Weights of a small mixture-of-experts language model, trained from scratch on English Wikipedia.
Experts: 16 experts in each of 18 layers, 128 SwiGLU neurons an expert, 2 picks a token, a sigmoid router.
Below are experts of layer 10 (counted from 0) of a mixture-of-experts language model. Rows are named router (the router's row for the expert), gate (a neuron's input weights, with its number), up (a neuron's input weights, with its number) and show model dimensions 0-127. Each number is 200 + 40 x the weight over its row's rms, rounded and kept within 0 to 999.
After each expert's rows: "gets" lists some tokens that make up at least twice as much of what it gets as of all text. This comes from a sample of Wikipedia text that the model never trained on. Tokens count by the router's weight.

# expert 11
router,205,237,209,137,208,252,222,182,182,221,213,139,156,235,144,206,188,177,122,205,248,194,196,219,151,117,196,187,225,165,184,119,181,142,188,219,276,202,219,220,198,211,285,251,141,163,196,141,233,300,155,257,186,122,299,212,283,158,188,193,222,214,223,196,234,255,232,213,280,213,238,129,179,207,194,195,219,233,141,193,167,211,202,213,174,151,222,115,207,232,254,208,183,232,190,249,243,189,239,254,205,215,247,237,177,209,210,241,139,191,226,177,225,210,178,162,250,250,197,241,139,207,134,148,157,231,220,177
gate1,236,245,189,204,151,212,193,117,178,216,209,206,143,221,229,177,214,225,250,193,191,197,228,208,133,281,138,256,166,191,170,182,184,257,232,222,170,154,207,178,228,228,240,212,194,194,264,169,219,277,188,249,235,227,232,241,155,210,155,180,292,167,181,145,227,248,177,178,246,149,219,222,172,105,246,142,80,147,226,174,236,164,182,248,144,204,270,215,214,241,193,180,163,171,197,198,253,198,248,262,146,220,184,212,190,181,220,215,149,242,160,207,168,225,209,163,163,260,171,203,125,284,203,187,173,239,138,138
up1,218,205,164,198,195,169,222,248,191,223,225,209,216,179,246,217,200,192,273,253,131,169,225,148,235,253,102,155,220,269,173,241,193,199,151,209,188,212,205,264,211,184,113,159,218,214,213,189,227,129,185,131,204,162,171,100,279,220,214,162,195,220,262,273,147,191,189,226,188,218,169,271,217,195,180,206,265,127,175,156,227,176,241,128,226,92,186,214,219,159,189,203,234,154,246,139,206,231,138,149,241,183,123,171,227,211,224,156,209,181,149,220,177,199,164,260,194,152,181,165,265,215,187,163,238,177,201,227
gets: " |", ")", "0", ";", "°", "%"

# expert 5
router,192,158,151,187,171,192,210,176,253,194,227,189,115,238,128,141,197,198,214,240,209,187,228,223,281,177,123,202,253,161,183,167,187,114,223,204,246,195,202,224,180,212,223,217,129,154,243,276,327,238,192,187,236,209,242,279,199,229,173,174,196,205,207,194,198,226,218,182,158,206,178,198,140,196,198,277,176,240,117,222,244,179,219,245,253,205,211,150,191,226,245,165,196,214,290,205,238,132,140,216,186,231,278,204,177,252,230,269,204,185,150,107,269,190,219,199,194,200,179,258,220,181,185,158,163,184,151,220
gate1,214,170,134,178,190,139,199,198,183,221,191,179,123,199,206,233,295,222,216,196,251,162,195,215,192,181,261,181,242,87,198,216,227,178,226,199,207,253,169,222,138,182,188,213,175,167,155,218,198,218,205,221,173,179,209,299,202,197,231,237,232,123,128,189,167,253,214,125,178,174,285,205,119,279,160,180,194,200,212,203,176,157,178,188,171,254,271,171,221,182,164,219,145,183,249,235,206,227,154,238,224,172,196,164,161,241,262,214,193,182,205,133,166,230,223,309,110,256,160,181,199,231,150,166,155,180,175,145
up1,278,150,157,206,197,233,157,139,250,213,226,174,203,235,265,258,255,223,208,197,194,209,187,181,225,272,222,229,104,181,192,223,161,162,241,220,181,294,289,166,261,200,160,229,190,243,159,258,132,223,189,192,164,144,170,138,248,232,233,240,273,274,231,229,144,219,267,257,181,195,180,190,243,244,172,190,254,246,238,172,175,211,160,158,212,205,130,246,224,249,185,170,193,130,199,212,227,256,224,209,212,183,247,242,180,158,234,193,131,274,237,225,165,222,171,237,232,167,222,122,203,195,234,206,183,201,224,193
gets: " was", " to", " is", "ed", " were", " as"

# expert 3
router,203,174,199,159,217,196,144,222,201,172,236,212,192,283,181,226,198,183,147,171,186,235,237,175,184,164,199,171,292,175,215,173,190,176,180,189,265,230,174,157,151,241,215,263,215,105,196,224,249,264,190,261,214,271,258,196,294,243,284,169,179,168,221,278,238,218,171,191,230,170,177,170,163,206,196,169,243,284,115,232,228,211,219,218,171,156,276,177,199,225,201,100,231,266,246,211,277,190,241,149,143,189,202,211,199,209,147,232,187,205,263,194,236,157,214,130,174,239,238,274,217,205,188,190,204,164,186,211
gate12,234,186,188,210,273,249,208,275,203,188,263,197,199,211,204,221,194,232,208,172,188,185,268,130,222,165,172,216,321,191,239,226,222,174,154,223,215,195,194,218,155,215,231,250,232,213,192,202,253,237,222,207,164,162,227,213,259,173,271,192,193,205,166,122,254,204,185,245,222,214,104,165,148,211,202,148,221,175,191,231,205,209,162,212,190,239,257,197,266,265,255,216,218,179,213,248,193,209,161,199,279,169,214,46,187,246,175,190,228,175,162,192,177,187,179,238,145,211,207,287,213,207,265,214,166,242,311,200
up12,146,214,262,255,154,166,183,117,177,250,207,177,213,230,237,218,154,220,249,139,214,188,206,229,148,223,222,174,240,129,157,181,179,227,229,204,166,230,206,188,227,201,188,232,264,244,230,194,186,172,225,197,180,211,194,263,154,158,231,188,216,122,254,226,169,201,157,168,169,221,242,240,169,210,238,183,243,285,254,153,155,239,255,235,168,192,142,216,183,71,235,276,191,180,174,123,203,217,246,262,266,198,261,227,216,153,196,212,191,211,167,147,204,227,195,175,203,148,315,162,207,191,245,140,202,209,188,271
gets: "\n", " |", "|", "-", ":", "=="

# expert 4
router,215,168,188,219,188,238,184,212,243,232,221,204,202,225,108,212,210,174,172,217,202,232,252,211,194,194,143,172,213,162,163,209,149,225,194,177,226,198,140,177,203,201,226,188,224,190,250,194,217,287,194,221,225,173,213,199,246,203,261,235,234,158,237,183,213,177,171,287,246,142,210,208,153,157,158,302,294,215,190,175,201,210,132,180,163,202,243,84,162,203,206,204,243,290,199,170,209,158,206,221,178,255,220,265,134,272,182,310,210,290,178,112,224,252,194,212,204,183,161,204,217,170,203,228,149,117,166,197
gate12,176,203,225,285,193,188,236,240,156,250,249,247,172,158,74,172,207,201,280,163,229,210,220,273,196,168,282,169,219,170,194,141,227,181,207,194,221,144,132,222,163,278,229,157,222,215,183,244,226,234,206,137,119,216,189,182,179,178,233,187,182,141,179,154,182,107,184,222,249,169,215,196,167,232,214,260,219,188,230,170,149,238,195,185,149,245,253,159,239,214,146,214,196,203,151,212,206,166,204,218,229,228,263,300,248,199,198,217,180,214,128,115,231,213,191,194,192,203,148,204,262,201,178,219,169,207,189,114
up12,218,231,176,216,168,212,226,164,186,184,216,210,145,192,171,188,187,133,273,220,173,220,203,249,179,169,185,128,234,216,145,185,217,217,196,166,215,194,195,226,228,216,217,208,140,293,262,256,198,193,237,151,167,184,144,270,104,190,146,156,205,164,146,187,151,184,250,251,199,233,203,209,230,219,220,192,198,284,242,225,227,267,184,262,173,201,232,99,262,152,113,262,191,185,176,167,233,128,175,238,200,171,200,262,147,199,240,256,254,214,130,97,163,260,218,184,183,187,221,168,235,209,239,244,179,158,207,205
gets: "\n", ",", ".", " and", ")", "=="

# expert 8
router,196,138,162,155,201,208,152,199,221,194,218,220,163,226,212,198,184,218,191,269,203,271,261,177,212,191,183,159,206,201,180,65,154,168,160,133,236,212,174,150,115,214,238,200,135,201,194,249,247,149,176,211,212,160,224,182,286,187,206,156,197,158,211,260,221,286,238,220,208,209,214,161,201,161,201,210,262,218,198,182,185,277,185,209,147,193,232,150,198,250,200,145,195,248,192,143,219,185,222,219,181,275,183,236,184,241,164,206,210,246,131,203,250,191,224,272,251,220,66,238,142,206,189,190,186,151,180,128
gate2,181,208,198,253,158,193,147,169,221,222,184,190,212,205,161,256,206,190,195,217,221,183,99,196,240,205,157,191,178,274,237,152,172,158,197,218,195,206,182,163,157,262,243,199,188,233,178,243,197,239,178,258,182,210,251,284,256,179,221,221,225,157,169,97,164,235,258,259,136,190,210,194,242,201,295,261,175,267,241,164,214,242,237,191,218,214,164,160,288,197,222,153,163,211,220,138,169,173,225,288,191,263,193,192,226,243,273,266,141,179,151,236,201,222,126,198,231,228,179,188,241,248,257,226,187,134,234,201
up2,184,196,216,192,241,239,189,194,241,187,293,211,211,216,204,228,210,163,186,192,224,175,153,207,193,263,87,169,221,259,198,140,201,165,186,165,230,197,214,228,174,219,218,204,102,171,164,265,176,216,172,237,214,308,201,159,274,247,189,249,182,189,160,191,161,201,256,238,192,134,240,275,188,195,202,207,159,156,157,200,170,197,243,238,233,220,264,295,240,218,223,228,180,261,208,183,239,201,240,175,181,215,242,221,215,221,205,200,258,191,189,215,323,251,242,259,254,250,251,162,267,201,225,208,211,171,275,252
gets: " ", "1", "2", "0", "9", "3"

# expert 10
router,169,135,236,247,241,192,213,175,219,277,170,184,173,251,124,190,174,173,211,234,247,210,229,226,159,172,166,215,191,163,177,120,126,198,236,209,235,170,180,249,159,97,256,180,181,228,196,202,195,195,192,228,206,188,243,177,202,145,210,125,240,185,298,204,206,238,213,250,189,203,158,101,118,168,201,229,236,195,163,152,185,212,207,211,157,115,233,145,131,257,178,260,219,243,182,171,246,245,210,203,221,228,235,233,149,219,235,202,149,271,188,167,228,135,180,237,180,196,198,250,151,148,135,146,184,165,152,171
gate1,198,152,282,168,260,133,183,253,142,227,195,203,323,265,110,163,213,242,255,229,221,210,197,256,191,233,166,190,153,214,214,253,202,185,254,229,235,153,285,255,186,177,145,246,228,234,202,206,227,186,204,236,217,238,206,194,275,188,202,142,196,188,205,173,256,178,182,245,250,117,142,192,174,192,238,191,257,195,237,159,207,149,214,192,244,179,221,161,155,205,174,233,175,246,223,200,164,257,271,233,191,253,232,282,162,213,161,145,214,206,196,210,222,251,124,207,141,232,144,200,154,148,224,176,184,174,176,203
up1,148,143,221,232,239,250,223,116,251,204,189,234,198,150,101,215,201,177,202,227,226,188,268,215,239,151,274,204,215,186,176,259,175,166,177,230,188,206,204,185,255,288,237,232,140,266,235,246,173,213,233,150,182,159,165,222,89,134,229,205,254,239,206,192,137,171,238,148,251,210,172,153,195,182,188,209,262,206,207,189,165,226,196,185,200,200,243,117,220,138,224,145,125,276,153,178,206,226,226,254,291,235,160,189,170,216,219,244,214,147,190,220,189,224,239,162,170,166,259,160,201,193,170,196,185,144,189,212
gets: " (", " M", " S", " P", " L", " B"

# expert 0
router,246,208,153,252,228,259,192,189,180,189,308,162,133,269,164,225,227,175,227,209,256,180,251,203,159,221,177,174,195,134,205,106,175,218,179,110,229,269,227,217,183,188,205,292,171,185,210,206,198,258,174,174,182,202,201,236,200,176,243,241,215,240,193,143,207,258,115,223,229,235,145,179,124,234,157,183,236,333,241,195,169,207,186,196,103,206,207,163,211,173,252,174,254,249,223,176,257,181,215,188,137,213,257,177,197,293,196,212,179,215,137,178,204,169,223,185,203,232,185,228,188,209,213,210,153,187,184,185
gate1,187,264,198,289,202,215,255,196,231,254,172,190,245,224,154,225,208,209,147,181,223,233,179,249,131,229,217,142,221,114,203,172,181,186,147,162,208,160,207,239,144,248,220,231,197,172,169,181,116,234,203,167,183,229,148,167,180,180,232,147,139,221,245,155,157,198,128,237,326,160,164,186,296,193,211,207,177,199,233,190,263,216,145,214,172,171,194,218,221,228,134,172,136,237,188,253,162,194,221,227,187,139,217,233,200,182,196,242,197,245,159,171,234,124,137,253,136,180,154,273,255,167,188,233,232,193,202,194
up1,209,270,156,181,203,184,244,183,249,150,164,209,232,247,171,259,163,165,298,197,229,257,196,149,227,193,185,223,291,159,172,165,221,206,195,207,238,166,194,246,168,193,229,230,162,196,142,211,159,219,247,289,186,230,134,197,180,177,245,158,124,139,246,253,133,222,148,209,165,220,244,192,199,204,166,154,163,195,194,242,204,183,191,285,134,172,223,171,208,209,181,203,122,170,199,164,131,197,195,210,226,154,244,175,239,211,169,226,158,251,238,184,125,165,245,181,113,226,255,186,176,127,180,214,107,158,227,193
gets: " the", " a", " The", " an", " his", "'"

# expert 6
router,190,201,243,239,261,189,174,237,268,196,202,178,149,224,117,162,204,163,154,191,195,166,187,236,237,176,168,114,205,174,213,141,190,151,211,177,219,205,210,211,174,196,164,217,235,198,273,168,230,220,190,217,148,167,216,142,221,164,216,168,289,206,259,226,217,203,189,252,222,200,179,182,125,247,195,204,215,211,200,170,223,251,193,151,175,137,239,178,165,227,251,197,253,289,263,191,264,225,288,204,225,196,239,248,224,222,171,293,225,203,214,179,236,181,284,222,257,220,136,269,158,232,189,93,233,159,121,176
gate11,230,221,213,167,233,248,189,247,190,214,156,187,146,222,260,255,236,217,186,217,174,196,194,219,174,188,199,239,132,200,273,236,192,167,202,233,260,164,157,161,211,233,182,213,206,234,218,146,121,313,214,157,194,185,226,213,251,185,255,235,204,117,169,176,283,163,125,233,212,221,216,221,153,180,191,243,296,199,174,216,281,201,164,213,248,179,190,141,193,198,225,185,141,164,171,128,159,266,199,309,208,221,249,162,269,193,212,151,245,280,137,237,204,200,174,208,169,201,199,226,217,163,201,137,149,193,197,246
up11,195,137,154,166,267,227,185,202,165,139,156,188,197,223,292,198,223,198,201,189,171,162,183,192,177,227,157,204,184,204,225,102,249,244,154,234,181,267,193,134,225,203,229,282,206,204,179,138,165,240,279,226,213,214,102,180,136,163,262,175,277,199,187,175,212,128,201,199,224,222,183,224,223,184,183,212,245,142,162,234,190,143,207,196,205,236,144,224,186,138,225,177,212,273,203,194,252,197,219,179,196,291,236,165,221,126,157,224,182,131,114,231,230,172,198,153,278,253,189,256,208,164,205,213,184,149,187,221
gets: " |", " in", " of", ":", " to", ","

# expert 13
router,197,184,192,181,191,222,173,237,152,249,250,151,154,267,150,201,142,186,151,272,260,186,247,178,129,221,138,170,192,175,198,143,165,183,172,189,246,133,188,200,150,230,212,202,150,157,227,229,232,246,230,171,221,224,241,199,190,177,239,237,216,261,255,240,180,225,206,238,241,207,151,74,174,150,230,237,262,223,183,177,146,175,246,204,231,237,281,92,188,251,216,247,300,245,183,177,223,220,234,173,200,238,296,228,201,207,251,216,209,196,250,214,210,190,202,212,199,257,155,182,219,181,164,153,167,142,197,222
gate2,167,218,182,238,272,209,194,209,173,209,309,145,267,240,172,256,197,244,179,218,248,205,120,236,196,194,150,185,229,162,185,180,161,229,251,175,250,224,157,245,129,212,211,231,267,138,178,195,185,257,177,196,200,243,223,226,254,223,205,229,198,234,209,220,204,186,205,209,205,293,244,158,185,186,270,100,216,160,193,235,218,221,175,161,161,311,251,257,120,162,169,248,292,205,204,217,174,150,170,216,185,128,248,257,183,186,268,174,185,220,170,205,180,204,216,194,215,251,247,251,230,251,183,192,197,187,251,186
up2,217,244,199,247,155,171,201,144,135,172,273,233,236,213,199,184,199,153,161,204,181,165,180,153,220,185,152,165,242,154,230,225,170,156,159,248,177,234,173,208,192,203,192,185,196,278,188,217,209,279,229,134,143,156,217,155,203,150,148,218,266,152,255,146,232,190,191,253,266,249,201,132,169,144,254,191,90,235,201,184,212,227,177,181,188,133,255,180,162,118,166,162,234,216,187,201,132,209,205,188,218,117,209,275,239,236,219,207,108,200,226,195,208,260,273,147,211,187,221,191,249,233,200,195,214,191,232,267
gets: "-", "\n", " \"", " (", "–", " c"

# expert 9
router,170,150,178,188,170,242,97,204,199,260,273,281,206,202,143,172,190,194,165,253,273,230,231,201,202,166,122,195,261,137,199,164,209,154,166,162,220,219,159,156,164,236,189,309,216,188,310,181,262,245,127,230,207,144,213,165,217,220,215,225,258,238,230,211,222,251,153,191,209,195,215,141,175,240,194,225,252,249,228,161,198,217,262,193,106,175,220,159,242,163,214,218,243,236,243,207,209,232,184,212,147,233,230,212,96,201,204,235,177,153,197,192,209,183,222,168,231,218,175,223,137,194,210,170,201,164,209,140
gate1,221,193,235,197,169,264,175,234,144,208,348,193,240,192,197,164,195,260,204,150,113,148,190,205,193,223,172,172,173,82,149,174,190,197,191,173,97,235,204,165,229,190,179,242,267,145,201,161,241,220,169,175,187,160,209,200,220,258,239,184,187,227,262,226,194,226,174,230,159,153,210,223,152,223,266,201,185,232,199,244,244,270,316,167,205,185,257,179,195,166,233,183,214,200,215,245,233,252,190,244,221,182,267,259,145,209,171,227,183,211,149,173,199,149,251,224,159,152,153,185,217,244,213,227,169,188,207,158
up1,180,279,227,231,210,154,228,238,192,220,186,215,224,284,173,270,138,214,200,213,239,181,194,183,229,220,181,152,240,187,149,186,222,195,192,224,123,292,199,249,185,128,238,134,187,174,122,187,215,251,251,249,217,253,253,197,219,63,190,233,223,245,179,209,265,163,154,200,211,223,180,177,215,199,157,159,196,202,242,169,242,251,222,195,171,190,178,169,137,212,227,184,141,289,158,196,253,169,162,200,232,181,129,182,226,107,195,235,200,152,185,191,152,226,195,209,208,171,265,296,225,170,236,173,204,203,213,241
gets: " and", " the", " a", " of", " or", " his"

# expert 7
router,201,202,184,141,200,159,176,134,170,198,229,153,180,215,186,127,222,215,205,216,250,172,227,203,177,184,151,212,233,122,164,189,220,192,136,206,288,209,203,202,180,215,281,174,231,117,237,188,179,214,154,267,169,200,276,183,272,207,308,242,172,243,246,180,169,251,174,254,207,220,186,151,131,110,207,196,171,231,195,208,218,210,178,181,149,163,249,210,236,196,244,182,260,244,174,172,254,214,192,234,195,146,224,246,207,253,251,220,202,250,206,119,255,182,225,229,257,203,194,267,169,175,244,129,183,121,151,170
gate2,200,261,182,207,236,87,219,193,144,245,240,220,241,268,185,111,214,156,210,198,198,226,261,246,224,228,247,177,223,186,257,200,206,128,100,188,241,111,186,190,140,165,204,203,221,160,184,198,224,178,181,214,150,210,294,245,220,201,198,188,159,193,191,205,225,151,132,172,208,262,209,252,186,226,233,148,209,236,270,190,193,215,197,200,238,170,231,211,215,269,162,207,255,254,195,171,227,224,102,159,186,220,186,167,197,289,163,239,246,199,161,179,154,203,136,214,246,215,161,132,238,151,150,181,209,157,238,181
up2,156,163,225,237,189,229,242,215,158,192,224,208,193,172,189,165,157,197,215,157,229,152,168,199,217,208,189,224,124,213,237,202,224,161,300,211,193,173,291,191,182,210,204,209,195,264,225,238,228,249,210,180,170,231,206,179,227,235,200,211,184,245,167,142,199,255,232,198,231,194,249,222,167,119,207,173,191,244,186,197,158,141,205,167,124,286,263,132,204,244,255,150,210,167,162,295,202,261,231,165,140,200,172,117,211,169,211,240,77,282,217,223,184,232,188,164,99,218,228,194,208,234,192,196,188,221,203,112
gets: "0", "9", "1", "8", "2", "5"